Below are experts of layer 2 (counted from 0) of a mixture-of-experts language model. Rows are named router (the router's row for the expert) and show model dimensions 0-191. Each number is 500 + 25 x the weight over its row's rms, rounded and kept within 0 to 999. Numbers have three digits each.
After each expert's rows: a language model's description of what the expert responds to; "comes after" lists some tokens at least twice as common just before its tokens as in all text. This comes from a sample of Wikipedia text that the model never trained on. Tokens count by the router's weight.

# expert 0
router:505459477535520497504534520517515506504452517456500545484508505512521537489519464495472443468511489480507488499499475515551532535532484522476447477525449549462517475474514495549517514473518489504468513494493472480468487490525521510514465533508511501493526491489518483495479512503556466474480490448467503513465513502515454424491495522558563499491488496520534453493491519483480510506513522461523488500495474473496490491500531517508507495524471505523513515487503485482460460504492466476452486487496493478487494512541460486483503507549512498508507521482537532477544489487514521483
What it handles: Prepositions and departure verbs
comes after: " to", " in", " on", " for", " In", " at"

# expert 5
router:515484484505494505490515525531506491505472527431496545503495506466497510519509509500471461500487494509504544528500469493508570531512499509502478517502418528495524503454511494514499511482493458474475483517497459462455530481495541485466477525462476479504501502483507500465479453492507507497503505461497460481496500514485451459492490494524531504522465521506528454482532504468500511485477503475469462497497476472497503491496499539530549501549492507519516540511472504459492480560493488475488466514456452452521499500508457527482510484538520477512496507485526474475543510514495500447
What it handles: Digits inside numbers
comes after: " ", "1", ".", "9", "2", "8"

# expert 6
router:508467472507520497479524538524505491524490501452518522517500487473526501489549481515497479501468504499499507527517504477512537523515513488465449503452494510488503498512497495515538494454532459536462501481485496451452514477541543504487469518469470510513499493478502511448493461484527485473485518479498496491476473545459485481474517534500505480513487508551528486490511452470480517497469534448508462491456477449454477490522477522520509484488475526508462507511505480485460495537477504465484499485490500502512451478498470470486520497492530466445495551513540485484543504482536546504
What it handles: Quantifiers and clause openers
comes after: ".", ".\n\n", " and", " a", " with", " \""

# expert 12
router:519516474486500516522485466513520506502475542484485514500497498484520474519552471519477524496476493476469519508511560509522535495505514563498476508431491484465494520511504558491511533489438474530484455486475474473476534453522555482507518496463502522474492504452496569499507482473494489506479512501494504522500511548485475507507447523521477511485509501485530512522483475498480481506460469482544504487507511487480447488536466517510491490533477513560490525509516497489477498515480500506525491551509490466522473509488493535467540495473495473517507496504519446476521468456495530482
What it handles: Leading digits
comes after: " ", "–", " (", "_{", " $", "/"

# expert 10
router:509499461503498503476459535536515509483476516422495500490493519500520477459474493522478509521527493478489565532494490458504507492505531526516483516467498506486490450476533492516478500491490513498491453502457492521488469483520537483505485544451461523485470499456527552481528494496489478497517486475473476520496511507493511443498490502499519490550486506475488472498515474447502498461493511486527508468448473450481465486534469490500518517551497502514482496536505496490502512501492497499465450505514515452579462456516472512512544504529482493466485505496521497504546487500531487505
What it handles: Space before numbers
comes after: " |", "|", ";", ",", ":", " in"

# expert 16
router:516491483485536522511531497519529506489480473473492499501507505493533526513513495506469486496474479499470494507527464521472537527525545499472476564492490516515510456446525516494513512480484464527519485549472461522495470487531503485483486522475473520483502464478472519530496514452485492477492491460514444491520543489481498457497495517539509475548491537502518459489493503443488506451459542477505497494493480477453508453503486499521510463530491550505492476484494501490516487519492485472507485532492460484499509496492455503475547497579480528511499538464518521482499548490478470484
What it handles: Word endings and year digits
comes after: "1", "\n", "9", "0", ")\n", "8"

# expert 13
router:496502473473561509460503487475475516500529500499485470460522490512489525506489485508454475513462496542460521523515521509499508494476498461505503507530461511512466476471515481520503488462506492528492524477476483503463507490519500481509490550453498563495486450441472523543535502525476459482505482521497526509456481500473541504518514530525521495525531528529533443492498514515533490448453483487495455513511497457480495505489486535496547498521505501513443492500540470471490493519478489496497488497476479486494510464505509497518525470537506491482436472514555522479515517481488538514
What it handles: Determiners and possessives
comes after: " of", " in", " to", " for", " on", " at"

# expert 14
router:521487453534509514499498478545523522518534534466476500497500465462544540505510472519532476512450462480478529547480463507446525514504498519482508502448478467497456487478561481510524514491500507477483515509474457504498531486491542488459509542490474495493454480481492540524513423490505501490496491479496506483493508525500471516468489529526488527517483513518523452515520492469499464487469516473528453497522462487480450500476494496495494507487510552529499518480463511464510504504452481473498507521518508511519506502549472524513530503519523490516497521486528535465455494510471513489
What it handles: Copula and predicate words
comes after: " was", " is", " are", " It", " were", ")"